config.yaml
n_layer: 16
d_model: 128
n_experts: 64
experts_per_token: 4
d_expert: 32
d_shared_expert: 64
activation: "reglu"
moe_layers: [1, 2, 3, 4, 5, 6, 7, 8, 9, 10, 11, 12, 13, 14, 15]
router_score: "sigmoid"
normalize_top_k: true
routed_scale: 1.0
balance_loss: 0.000602
balance_bias: true
router_noise: 0.05
router_bias: true
init_std_router: 0.00635
lr_router: 0.000606
n_head: 4
n_kv_head: 4
head_dim: 32
vocab_size: 8192
norm: "rmsnorm"
norm_place: "pre"
norm_eps: 1e-05
positions: "rope"
rope_base: 500000.0
rope_fraction: 1.0
qk_norm: false
attn_scale: 0.177
tie_embeddings: true
parallel_block: false
init: "uniform"
init_std_qkv: 0.0507
init_std_o: 0.00896
init_std_up: 0.0507
init_std_down: 0.00567
init_out_by_depth: true
optimizer: "soap_variant"
lr: 0.00329
beta1: 0.95
beta2: 0.99
weight_decay: 0.12
lr_head: 0.00771
warmup_steps: 200
schedule: "wsd"
decay_fraction: 0.909
decay_shape: "linear"
final_lr_fraction: 0.1
batch_tokens: [32768, 65536, 131072]
seq_len: 512
doc_mask: false
train_tokens: 402300000
steps: 6410
dataset: "wikipedia_en"
Below are experts of layer 10 (counted from 0) of a mixture-of-experts language model. Rows are named router (the router's row for the expert) and show model dimensions 0-127. Each number is 128 + 32 x the weight over its row's rms, rounded and kept within 0 to 255.
After each expert's rows: "mostly gets" lists some tokens that are sent to it at least half of the time; "gets" lists some tokens that make up at least twice as much of what it gets as of all text. This comes from a sample of Wikipedia text that the model never trained on. Tokens count by the router's weight.

# expert 50
router [194 128 149 166 136  70  78  89 175  94 167 132 160 139 135 171 170 134  81 128 102 107 214 104  76 131 136 165 162 128  83 145  85 148 115 142 179 145  74 147 154 155  99 117 193 162  82 152  75 132 136 135 192  89 154 142 144 178  75 130 106 131 134 113 143 155 162 102  95 160 165 120 132 142 139 152  81 135 140 106 136 112 153 162 181 104 122 127 116 124  98 168 112 123  87 142 104 119 103 153 114 160 167 112 101 156 113 167 179 169 101 131 174 134  95 105 153  90 148 163 130 151 149 167 125 228 129 131]
mostly gets: "er", "en", " near", " small", " left", " in his"
gets: "er", "en", "on", "an", "in", " in"

# expert 43
router [148  66 131 111 119 118  91  86 141  61 133  93  86 121 116 141 168 199  90 159 131 117 109 122 122 156 172 182 103 116  86 197  60 118 131 120 145 133 118 109 146 173 111 109 166 125 154 179  55 108  90 112 156  91 151 123 133 141 149 151 115 166 114 149 157  99 127 130 127 112 113 117 140 140 137 149  80 134 159 152 105 127 113 200 157 152 100 122  59  64 132 154 115  88 116 163  80 115 113 147 153 155 177 138 169 109 149 139 177 123 143 180 155 106 140 120 129 148 134 135  84 139 180 208 194 190 139 168]
mostly gets: "han", "ha", "hi", "ala", "har", "ko"
gets: "i", "a", "ar", "an", "u", "h"

# expert 23
router [137  62 159 127 124 123  82  79 122  84 152  79 102  79  80 150 166 164 117 119 107 116 139 122 101 145 158 192 138 116 105  77 134 106 157 102 134  95 130 154 143 126 124  97 131 134 134 153 104  65 110 115 102  93 185 145  90 209 139 135 151 143 145  94 126 111 205  87 135 116  96 129 134  91 144 108  88 124 115 161 142 117 102 179 174 131 135 159  33 142  93 179 179  97 142 143 133 168  51 111 127 151 176 128 142 127 156 170 148 103 161 163 152 147 117 115 144 104 178 131 152 112 116 134 155 184 198 171]
mostly gets: "X", " US", "BC", "R ", "TA", "US"
gets: "C", "L", "A", "P", "D", "T"

# expert 27
router [167 140 194 168 127 102 128  76 191 123 131 120 116 129  85 146 181 131  81  84  82 145 151 102  69 136 127 121 122  82  84 112 104 166 106 127 190 110 128  91 178 126 142 131 197 167 112 110  91 116 121  95 164 131 166 177 135 148  97 151 166 134  95 102 187 115 144 108 115 137 100 157 143  75 130 112 152 100 149 133 107 127 138 182 197 173  58  85  92 116 133 118 173 121 132 130 115 153 106 116 158 171 191 137 152 121 108  76 133 123 160 142 108 119 128  48 156 141 175 114 162 113  91 132 147 138 206 134]
mostly gets: "| Party", "andidate | Votes |", " follow", "| No.", " if", "| Year"
gets: "\n", "\n\n", " not", "|", " | P", "ind"

# expert 6
router [120 125 158 106 114 105 117 133 181  66 126  77 101  95 110 161 178 171 131  33 118 116 148  91 146 163 184 166 113  95 149 122  69 142 131 133 176  63 114 134 159 130 133  89 235 154 121 145 105  84 120 118 145 155 125 140 131 121 116 130 121 115 102 148 231 130 118  96 178 146 101  96 188  88 150 139  73 145 104 121  66 127 101 150 118 137  76  93 101 113 136 202 107 131 123 136  79 188 136 150 145 162 122 169 135 136 130 127 159 149 112 161 151 122 107 127 106 145 144  86 167 114 150 151 155 146 134 127]
mostly gets: "==See also==", "|---|---|---|---|---|", "|---|---|---|---|", "| Party", "- Country:", "- Coordinates: "
gets: "\n", " |", ":", "-", "\n\n", ")"

# expert 18
router [147 119 158 124 132 152  76 114 113  65 177  94  91 103  91 164 186 146  99 128 131 164 166 137 136 150 191 185 138 139 124 110 104 159 150  91 158 147 118 153 169 156 112 139 177 114 150 169  39 113  83  71 145 117 169 121 114 170 115 123  97 185 159 112 148  88 159 118 187 136  81 154 157 137 172 105 129 138 143 118 106 106  84 187 131 110 161 131 102 147  94 162 138  65 107 105 114 117  77 119 131 139 185 116 110 145 158 127 159 106 148 117  94 174 107 112 172  86 187 122 112  86 121 159 166 184 180 159]
mostly gets: "%;", "_", " | -", " | March ", " x", " Yes"
gets: ".", " | ", " ", ",", " |", "0"

# expert 21
router [172 147 159  74  96  83 130 138 159 114 106 139  98 156 134 181 176 151 116 133  96 119 118  94 120 132 160 133 133 111 136 184  96 125  91 136 132  68 112 137 156 116 123 106 138  91 110 117 127  47  79 132 152  74 160 192 135 192 143 135 132 175 104 122 236  74 156 133 141 152  80 136 156 100 172 143 101 189 163 131  89 174 110 130 157 124 129  94  89  85 107 150 162 115 119 133 147 118  61 125 106 191 160 102 178 137 145 185 158 132 167 134 154 117 133  94 134 120 143 117 174  98 135 129 190 172 141 146]
mostly gets: " are", " were", " was", ", a", " had", " his"
gets: " a", " was", " the", " The", " is", " were"

# expert 29
router [134  82 159  94 157 104  58 129 139 113 114  62  49 116  66 166 177 166 117  90  86 138 144 114 153 115 165 174 151 171 110 169  79 144 111 148 120 112  67 133 152 128 105 103 153 138 151 157 104  82 107  72 164  65 158 148 122 164 116 184 106 125 152 112 163  74 193 112 187 115  90  89 153 130 119 138  86 185 112 108  50 105 118 177 125 138 136 127  88 105 118 131 171  89 100 133 154 102  90 102 138 143 130 132 154 105 134 168 162  82 132 149 162 129 148 151 128 142 102 134 125 135 112 139 143 190 156 168]
mostly gets: " National", " American", " national", " International", "ino", "ini"
gets: "'s", "ian", "o", "ia", "i", " National"

# expert 62
router [171 119 128 115 114 150 129  63 131  79 133  98 108 111  83 143 128 125 159 101 141 143 192 133 127 187 135 138 190 130 149 154  45 120 130 168 145 142  84 103 115 137  97 110 170 108 137 160  98  83 152  89 118  84 132 123 127 197 134 181 159 115 119 162 158  73 147 116 116 112 117 121 179 100 136 144 115 149  75 131 102 135 124 182 154 153 123 131  96 159 103 122 108 138 118 135 138 114  93 109 118 158 164 147 152 156 153 110 146 155 188 182 172 184 151  73 122 125 113 128 132 147 119 169 249 182 184 181]
mostly gets: " them", "ed to", " imm", " of m", " him to", "ensis"
gets: "i", "u", "o", "m", "im", " to"

# expert 45
router [164  91 159 148  99 109  95  68 142  75 110 138 138 138  94 169 147 150 141 146  90 106 175 130 130 163 176 223 127 132  84 164  85 153 105 154 151 122 111 126 156 107 131 104 146  94  77 116  84 143 133 113 128 116 173  92 123 156  85 170 120 129 142 165 224 115 183 133 142 133 132  90 171  84 178 120  86 149 147 106 129 116 131 133 157  98 103 146 115 113 101 167 138  91  75 116 161 124 132  96 140 198 115 152  97 132 162 131 125 174 122 168 171 183 161  82 102 154 113 147 132 126  97 225 159 171 117 125]
mostly gets: " to", " to the", " on the", " for the", " from", " from the"
gets: " to", " of", " of the", " to the", " for", " the"

# expert 57
router [ 98 130 158 166  70 125 105 105 144  34 132 103 148 140 118 102 171 142 119 164  65 129 130 102 117 105 171 169 160 138 107 121  79 180 124 120 181 128 172 152 153 116 174 132 179  94  96 133 120  48 160  94 100 109 129 154  86 208 111 168 149 178 129 152 165  97 158 141 146 150 162 128 193  72 149 111  84 152 124  97 118  99 106 204 153 150 108 155 107 171 143 115  92 140  82 130 148 159 122 131 125 134 156 112 158 123  99 167 165 143 170 164 153 148 150 132 178 101 187 120 176 125 141 132 158 164 129 124]
mostly gets: "- D", " r", "- H", "- F", " d", " ref"
gets: " d", " f", " h", "f", " r", " H"

# expert 22
router [117  95 127 101 140 130 102  98 107 105 120  52 133 101  89 124 107 183 135 146 129 111 143  86 150 127 184 157 105 119 161 142 108 133 120 150 151 115 164 152 185 114 103  81 157  97  97 136 102  98 141 120 158 142 133 109 150 171  92 137 151 152 135 156 155 142 174  95 112 105 127  73 195 113 153  72 120  98  84 110 121 166 133 141 182  91 105  81 120 118 127 159 125  93  94 176 105 136 112 137  96 224 228 135 129 139 199 140 159 142 156 120 173 175  86 163 168 132 139  91 163  87 126 142 217 134 121 123]
mostly gets: "ations", "ating", " games", "ists", " members", "ians"
gets: "ing", "s", "ed", "es", "ers", "ation"

# expert 51
router [127 139 183 142 172  87  89  99 125  53 167  94 142 129 103 184 164 126 121 121 149 141 147 136 130 132 169 187 144 108 101  99 100 122 114 112 147 132  98 136 132 137 109  40 179 109 152 143 124  78  71 114 145 102 158 157  79 207 157 157 143 179 109 106 198  98 149  90 185 150 128 128 138 157 165 173 109 170 145 136 103  91 141 128 142 154 121 107  82 102 131 184 111 133 106 166  97 144  78 125 150 191 177 145 190 164 168 118 113 150 133 126 157 180  88 136 141  95 180 132 125 169 122 125 172 146 162 138]
mostly gets: ").", " =", " ==", "s.", " ===", "}"
gets: ".", ")", "\"", "==", "===", " ="

# expert 42
router [128 112 135 146 137 125  80 135 116  89 183 117 117 138  39 180 158 158  84 154  95  96 126 128 102 115 207 108 132  66  87  96 100 122 149 112 114 116  95 123 154 151 109  78 152  87 144 133 105  66 157 112 130  98 123 176  98 156 158 177 142 161 117 124 211  97 157 138 137 157 114 140 179 111 162 136 147 122 113 115 127 147 132 117 131 106  89  95  91  94 104 115 117 110  97 154 101 119  94  95 157 229 193 150 163 156 170 120 175 179 112 151 110 187 136  84 122 116 162 127 104  74 112 122 179 134 121  92]
mostly gets: ", but", " when", "es.", " that the", "\".", " while"
gets: ".", "\n\n", " The", ",", " that", "s."

# expert 46
router [146  50 127 147 107 135  76 118 103 111 103  82 114 129  69  94 172 116 126  97 117  90 174  98 127 116 176 149 122 118 100 109 115 172  84 155  97 129  90 130 124 149 132 136 209  87 126 117 108 115 108  97 182 112 155 175  76 143  73 198  83 148 144 141 176  77 133 157 123 137  54 106 140 139 181 133 150 211 129 123 132 108  86 192 147 165 112 129 150 137 141 152 135 140 129  95 105 213 140  82  96 162 108 127 150 132 172 166 171 129 133 117 158 175 137 163 162 113 150 162 108 128 165 135 160 142 142 102]
mostly gets: " s", " ext", "sc", "-c", " cons", " dep"
gets: " s", "ic", "c", "p", " p", "-"

# expert 34
router [136  91 183  79 140 146  84 139 100  82 176  90 128 164  84 165 231 129 135 158  93 128 183 126 110 125 202 162 137 140 139 131 102 122 113 131 129 144 135 162 200 141 137 130 232 110  77 136  86  95 114  93 151 135 146 136  93 154  94 132 107 139 130 108 167  99 163 116 147 141  67 124 155 161 162 149 119 121 122 111 147 135 121 145 155  99 110 150  87 139  92 158 118  76 135 153 143 128  93 158 123 185 178 145  95 194 117 132 158 143 152 104 171 122 123 115 115  71 159 119  91 109 106 135 154 132 207 173]
mostly gets: " | \"", "On ", " | — |", " Win | ", "–", " —; —;"
gets: " | ", "–", "\n\n", "\n", "| ", "; "

# expert 40
router [148  82 128 128 118 128  61 100 185  64 147 129 118 203 100 141 159 159 151 133 129 141 130 138  75 127 180 122  99 125 109 160 117 154  72 137 128 142 131 103 140  62 145 140 163 148 125 181 138  66  89  67 134 152 133 123 135 148  84 140 163 166 126  94 176 158 161 168 158 129 139 108 189 139 129 144 150 103 156 122 152 112 139 226 165 131 146 111 146 119 121 140 113 103 133 110  94 142  97 124 139 187 136 110 146 162 145 152 160 150 154 208  99 213 119  97 189 126 124 125 163 110 102 107 184 168 165 159]
mostly gets: " c", " b", " st", " sh", " res", " fl"
gets: " c", " b", " p", " m", " st", " f"

# expert 7
router [119 115 175 138  93 142 125 114 108  42 181 132  93 134 101 141 154 152 146 106  90 132 162  85  73 118 192 185 127 155 126 162  97 144 123 121 155 110 166 125 141 146 102  89 171 155  99 170  85  37  80 104 153  45 116 128 101 174 126 152 108 137 174 112 196 124 136 107 115 120 109  94 150 104 214 167  91 151 171 116 104 150 106 147 130 130  91 134 120  71 133 160 132 107 110 121 159  93 129 107 188 215 112 162 164  96 141 159 140 125 142 110 138 149 103 123 153 103 156 141 107 106 147 136 117 179 119 147]
mostly gets: " (born ", " by", "\" (", "',", " by:", ", by"
gets: ",", " (", " by", " with", " as", " –"

# expert 31
router [131 114 179 145 145 101 134 131 130  54 130 132  80 101  82 123 221 110 110 100  96 120 183 117  69 149 109 180 113 134 102 116  76 116  99 108 176 143 142 101 154 156 107 118 203 112  83 181 109  87 116  95 144 140 155 151 149 154 147 125 102 171  99 113 198  87 147 127 130 130 114 121 152 120 182 106 102 122 111 100  84  94  95 138 151  96  93 174 134 122 106 137 117 103 122 129  96 145 130 114 151 189 133 153 128 126 138 113 187 147 199 189 131 154  95  55 180 104 143 112 104  86 137 122 183 164 184 140]
mostly gets: " |  |", " |", " | S", "a |", " |  |  |", ") |"
gets: "\n", " |", " |  |", "|", " | ", "| "

# expert 8
router [163 114 112 103 170 108 153 112 141  67 119 102 154 163 107 173 134 137 104 102 125 140 138 104 144 113 205 165  70 107  67 126 147 137 159 157 147 103 116  87 236 145 121 130 164 135 109 136  78  37 119 159 164 142 132 188 136 109 122 126 169 117 168 147 156 114 185 126 124 124 113 121 176 127 168 138 104 155 130 147  89 146 116 157 160 163 106 140  81 113 101 165 163 114  78 162 124 153  91  70 127 196 178 132 167 147 150 169 159 122 184 134 131 168 157 121 115 150 110 142 141  86  90 130 195 167 129 131]
mostly gets: " also", " many", " several", " both", " later", " these"
gets: "1", "2", "ly", " two", " also", " later"

# expert 25
router [130 106 173 154 127 133 120 123 123  56 136 112  88 122 126 165 196 143  89 115 102 123 127 123 116 114 195 200 100 129 120  90  68  76  58 123 112  76 156 142 125 160 153 139 172 133 102 116  88 126 126 115 135 128  97 122  79 186 130 133 104 125 120 120 159 106 188 115 124 124 151 122 126  82 187 152 114 149 177  97 138 204  95 184 170 147 155  97 127  95 153 141 117 110 118 102 112 133  79 144 113 120 151 157 185 180 163 114 157 148 132 121 102 181  82  60 177 105 180 141 143 100 142 149 182 187 139 140]
mostly gets: "% |", "|---|---|---|---|---|", "|---|---|---|---|", "c", "g", "|---|---|---|---|---|---|"
gets: "b", "g", "c", "n", ",", "r"

# expert 15
router [110  63 151 117 170 125  98 138 113  82 128 129 126  99  79 152 143 159 152 100  48 167 157 114 117 111 173 169 147 137 139 132 101 121 149 219 159 110 124 126 195 164  97 136 164 125 165 173  92  72 191 149 177  97 153 160 139 167 134 150 141 134 141 152 192 117 170  84 131  88  74 108 166 115 122 178  78 141 117 139 151 102 158 172 148 101 129 119 132  93 155 129 142 105 181 151 138 124 142  83 129 195 179 140 124 103 138 140 160 185 135 119 153 147  71 146 163 167 132  98 137 105 178 148 147 159 163  93]
mostly gets: " President", " player", "ator", " director", " president", " member"
gets: "er", "ist", "or", "ant", "ent", "ary"

# expert 17
router [103  85 114  98 110 116  82 112 127  39 148  53 101 161 100 160 169 108 109 104 159 125 143 159 149 111 219 152  96 131 120  92 129 119 136 141 161  85 113  85 201 148 146  64 177 140 107 127  85 123 115  91 146 118 146 150 106 166 135 155 123 118 141  97 176 104 188  67 170 144 119  85 134 161 134 115 128 131 123 128  80 182 122 184 155 118 102 155  65  92 127 137 132 116  99 134 140 180 107 122 125 213 187 170 152 120  79 143 159 119 124  83 157 110 140 125 132 116 134 126 140  69 106 124 171 156 133 120]
mostly gets: "000", "016", "012", "013", "007", "011"
gets: "0", "000", ")", "8", "2", "4"

# expert 24
router [172 115 178 121 159 133 132 111 149  21 129 135  99 145  51 162 168 134 116 116  52  85 160 108  62 125 180 111  96  85 148 126  92 119 148 137 179 121 126 112 130 146 129 138 191 163 100 116  67  78 114  76 128 155 177 184  75 139 130 145 134 145 142 118 157 106 141 107 139 138  54  82 173 158 141 181 119 100 105  98 158 136 107 157 122 113 112 106 115 126 144 117 112 112  73 122 147 173  86  92 180 185 163 157 115 151 127 130 101 154 171 171 169 136 141 112 137 151 152 145 120 144 135 124 148 180 152 152]
mostly gets: " | \"", "\n\n", "- \"", " St.", "==See also==", "The"
gets: "\n\n", "\n", "=", "===", "The", "|"

# expert 19
router [124  97 158 134 119  82 104 128 143  67 119  63 107 186 117 145 145 111  90 106 128 145 109 164 164 150 200 167 128 112 128  97 128 110  93 113 132 121  79  82 216 178 146 105 177 104 143 127  92 105  71 105 137 100 158 194  70 170 125 146 108 121 151 105 142 173 179  98 143  98 148  90 181 125 161 123 113 110 149 137  97 116  73 189 170 126 142 117  65 115 116 122 164 106  83 137 146 173 144 133 132 186 180 142 118 153 126 133 207 131 127 109 152 126 134 104 117 102 155  70 163 130 128 170 180 148 142 119]
mostly gets: " km", " million", "200", "50", "100", "95"
gets: "5", "3", ",", ".", "0", "2"

# expert 55
router [148 113 168 124 103 124 110 103 142  62 163 119 166 154  75 130 172 159  90 173  78  99 128 131 131 130 136 193 126 107  87 124  79 134 124 141 121 110 116 146 195 170 110  81 155  81  79 130  72  20 144  94 131 150 117 164 100 158 118 159 114 151 148 121  95 101 171 137 175 174  46 131 171  96 166 132 112  93 109 136 140 163 102 170 140 131  90 143 128 100 118 156 113  95 126 107 149 113 117 115 148 143 180 114 139 159 114 179 193 131 166 183 165 140 139  72 148 110 126 123  99  72 133 142 138 186 146 122]
mostly gets: "- G", " Z", " K", "Al", "- K", "| L"
gets: " B", " S", " K", " M", " T", " F"

# expert 3
router [170 140 150 151 136  88 123  86 119 111 167 124 133 129 118 104 178 162  78 126 122 108 188  88 104 150 255 160 152  77  96 141  98 151 119 109 173 152  96 109 130 113 148 112 146 163 129 109  71 125 100 134 162 140 185 131  44 149 112 160 106 131 151 189 157  98 173  98 185 119 133 101 152  90 185 125 105 105  96 117  98 125  63 136 156 110 121 169 164  88  82 116 132 101  95 114 144 125 123 117 109 173 125 146 105 126 142 132 130 113 112 143 177 145 115  66 146 127 100 140 134 119 117 177 170 208 124 156]
mostly gets: " in the", " in", " on", " at the", " for", " at"
gets: " in", " of", " in the", " for", " in ", " at"

# expert 14
router [128 101 138 177 119  86 107 104 113 150 138 137  90 136  91 186 236 165 116  91 125 147 164 121 163 131 162 124 129 102  98 153 122 151  96 153 112 147  72 137 203 133 114 119 174 114 103 189 117  31 130  85 127  98 153 158  85 144 116  91 126 129 167 141 143 104 156 127 153 150  97 136 145 144 170 175 115 126 171 135  98 152 110 226 104 100  97 126 154 158  84 184 106  98 125 102 182 191  91 118 114 156 185 166 113 127 168 155 129 100 134 135 173 165 112 130 133 113 144  83 110 128 151 127 159 153 129 121]
mostly gets: " pat", " special", " Comm", " ar", " U.", "- Al"
gets: "1", "2", ", ", " b", "8", " B"

# expert 49
router [147 161 162 173 141 117 110 155 136  61 100 105 132  97 123 129 169 118 137  80  98 164 149 153  70 163 164 171 116  98 131 164 111 141 110 125 143 147 104 105 190 107 155 139 188 116 139 171  71  70 120  71 123  61 121 182 155 121 102 211 140 171 116 126 162  90 203 149 114 130 127 114 152  79 132 143  36 115 119  92 156 148  83 143 154 119 107 149 121 140 133 164 101 115  87 174 108 116  85 139 151 171 146 168 155 127 118 187 172 109 122 178 180 153 131 111 152 129 114 115 151 112 134 137 168 128 173  94]
mostly gets: "\n", "\n\n", "==B", "Scientific classification", "==P", "== See also =="
gets: "\n", "\n\n", "th", " h", "op", " The"

# expert 20
router [179 151 192 172 155 130  96 133 118 102 141 127  99 153  84 163 157 144  96 109  92 125 183  80 145 106 195 155 163 160  84 158 122 136  87 128 137 102 121 154 152  96 171  88 200  96 100 136 114 124 104  97 163  93 148 163  53 159 127 149 132 147 144 141 122 145 188 125 118 145 136 100 163 124 162  87  89  97 132  94 139 153  92 182 162  85  70  78 109 171  98 207 122 139  82  95 140 171  61 122 110 146 117 141 150 195 146 132 145 106 161  96 107 131 160 101 143 141 151 119 172 148 135 189 116 133 147 149]
mostly gets: " te", "==S", "==N", " cre", " fe", " pre"
gets: "2", "1", "e", "re", "le", " f"

# expert 32
router [151 114 162 141 183 112 107 112 122  62 156  39 105 123 109 126 132 148 118 118 104 161 184 126  90 135 160 139 131  64 137 152 120 113 108 103 131 118 132 174 130 136 100 160 198 109  78 169 106 109 111 103 196 125 162  96  88 153 126 130 116 136 132 125 199  66 162 119 161 118  93 129 155  71 141 140 100 141 146 133 108 127 106 176 166 137 108 103  87 115 133 167 112  90 105 161 161 149 102 115 132 204 181 154 130 132 159  93 152 114 146 150 157 162 138 148 158  79 165 155  87  73 108 131 126 186 208 187]
mostly gets: "| ", ") | ", "- ", ": ", "; ", " "
gets: " | ", " ", "| ", " (", "–", ", "

# expert 48
router [121  99 131 130 157 134 102 130 108  60 155  90  81 164  85 123 195 109 123  94 126 158 135 132 129 177 184 147 126 156  98 122 132 141 129 105 184 125 122 126 203 140 123 134 186 128 127 116  63  60  81  59 150 122 133 119 110 137 119 177  96 176 167  81 124  99 142 114 121 159 127  89 152 154 166 125 108 152 124 128  92  64  79 190 179 123 153 142  89 144 103 135 141  76 122 147 162 152 131 128 110 211 168 135 135 145 136 144 186 118 161 122 126 122 100 102 172 114 195 109 153 119 172 172 181 149 151 155]
mostly gets: "0", "3", "32", "63", "54", "4"
gets: "1", "2", "0", "3", "4", "6"

# expert 54
router [132 154 117  99 143  79  98 130  77  65 163  93 139 178  98 106 235  91 156 141  66 133 132 146 100 142 170 156  76 113 117 165  98 155 126 142 151 124 110 168 111 173  89 125 196 108 118 136 110  76  60  89 136  73 116 173 129 136  84 130 153 118 168 161 161 138 152 142 159 107 142 145 125 111 146 145 104 137 191 102  97 113 143 201 164 139  74  94 112 104  85 149  75  91 107 144 142 112 124  86  83 124 136 135 129 158 163 177 180 170 136 131 130 131 143 135 139 162 133 113 127 141 132 171 138 165 188  99]
mostly gets: " Ch", " ch", "ch", "-l", "Ch", " he"
gets: "ch", "l", "el", " Ch", " L", "il"

# expert 52
router [149 104 127 139 153 118  76 102 119  83 139  87 110 117  95 122 172 208 122 137  58  91 145 136  78 158 163 187 114  97 128 129  59 167  91 141 117 167 118 109 148 122 120 111 148  69  86 126 128  54 123  72 180 106 164 156 108 183 119 125 118 119 104 159 122  93 164 137 156 131  94  95 173  80 158 144 111 147 142 108 101 135  95 160 145 149 105 118 106 150 117 164 116  76  80 119 182 181 140 136 144 154 120 161 117  90  94 160 140 110 153 171 125 166 114  49 168 139  96 142 115  85 111 147 134 185 198 143]
mostly gets: " T", " of A", " of T", " of B", " C", " D"
gets: " B", " T", " C", " P", " D", " M"

# expert 41
router [149 176 196 153 145 119 116 126 129  97 110  74 136 118 128 164 153 172 124  98  66 149 149 117 146 118 173 199 145  71 140 137 134 132 146 100 127  88 103 144 147 117 120 134 197 124 118 161 101  86  99 119 140 128 150 113  98 156 118 111 125  82 139 133 193 122 162 111 164 114  97 115 188  82 177 141 149 147 129 120 142 118  76 198 162 114  80  74 114 103 106 181 106 111 145 167 134 147  70 120 138 191 174 111  78 209 114 127 168 110 115 125 183 142 129  93 130  78 188 153 118  83 105 129 133 122 188 152]
mostly gets: " / ", " In ", "- ", " / (", "In ", " (born "
gets: " | ", " ", "–", "| ", " (", ", "

# expert 10
router [122 112 170 112 103 113  89 145  71  73 160 103  84 103  84 148 203 121  98 125 107 162 227 138  84 103 148 179 131 141 128 119  96 137 101  86 177 121 139 132 181 123  88  65 160 111  98 162 100 101  95  77 157 112 129 136  99 198 128 150 120 179 113  65 146 114 156  96 162 148  87  85 124 101 189 154 133 140 126 136  89 124  91 153 137  99  90 144 159  93  78 127 150 106 106 159 129 132 103  96 152 168 148 126 103 137 135 118 134 150 155 143 161 121 105  91 192 112 163 140 128  79 148 129 150 202 165 141]
mostly gets: " | MF", "  -", " | K", " | B", " | J", ") |"
gets: " |", " | ", " |  |", ") |", ":", " –"

# expert 5
router [124 120 156 143  93 148 120 143 124 119 144 143 120 121 124 151 145 150 120  99  99 105 153 118 125 112 132 133 135 130  88 102 160 165  76 154 120 137  95 158 120  86 113 102 204 143 116 155  71  91 116  90 186  89 114 140  85 167 146 122 149 116 138 139 180 121 215 127 166 131 111 103 137  88 173 178 116 145 167 156 115 161 101 123 171 167 108 124  82  96 161 103 129 152 114 123 133 132 135  95 183 240 147 109 131 153 144 175 144 153 172 160 124 197  86  67 216 129 200 145 130 143 171 170 146 142  90 137]
mostly gets: " and", ", and", " or", "s,", " and ", ", but"
gets: " and", ",", ", and", " or", "s,", " and the"

# expert 0
router [186 137 170 156 123 147 146 137  73  82 123 112 147 115 104 137 179 157 134 110 109  98 183 129 146 100 203 170 123 121 139 125 132 170 112 171 140 122  94  99 147  90 148 112 175 146 127 170  81  54  70 151 111 136 156 190 156 154 113 135 134 169 122  88 189 103 134  90 144 147  82 165 171 104 191 110  88 185 140 134 125 104  88 189 141 143  96 159 136 115  67 146 120  83 141 114 123 153  75 157 104 178 146 183 137 137 175  90 106 101 140 108  80 158 167 125 140 140 149 109 114 125 143 116 152 206 151 122]
mostly gets: " ex", " became", " under the", " rest", " sup", " cont"
gets: "-", "1", " ex", "- ", " the", " under"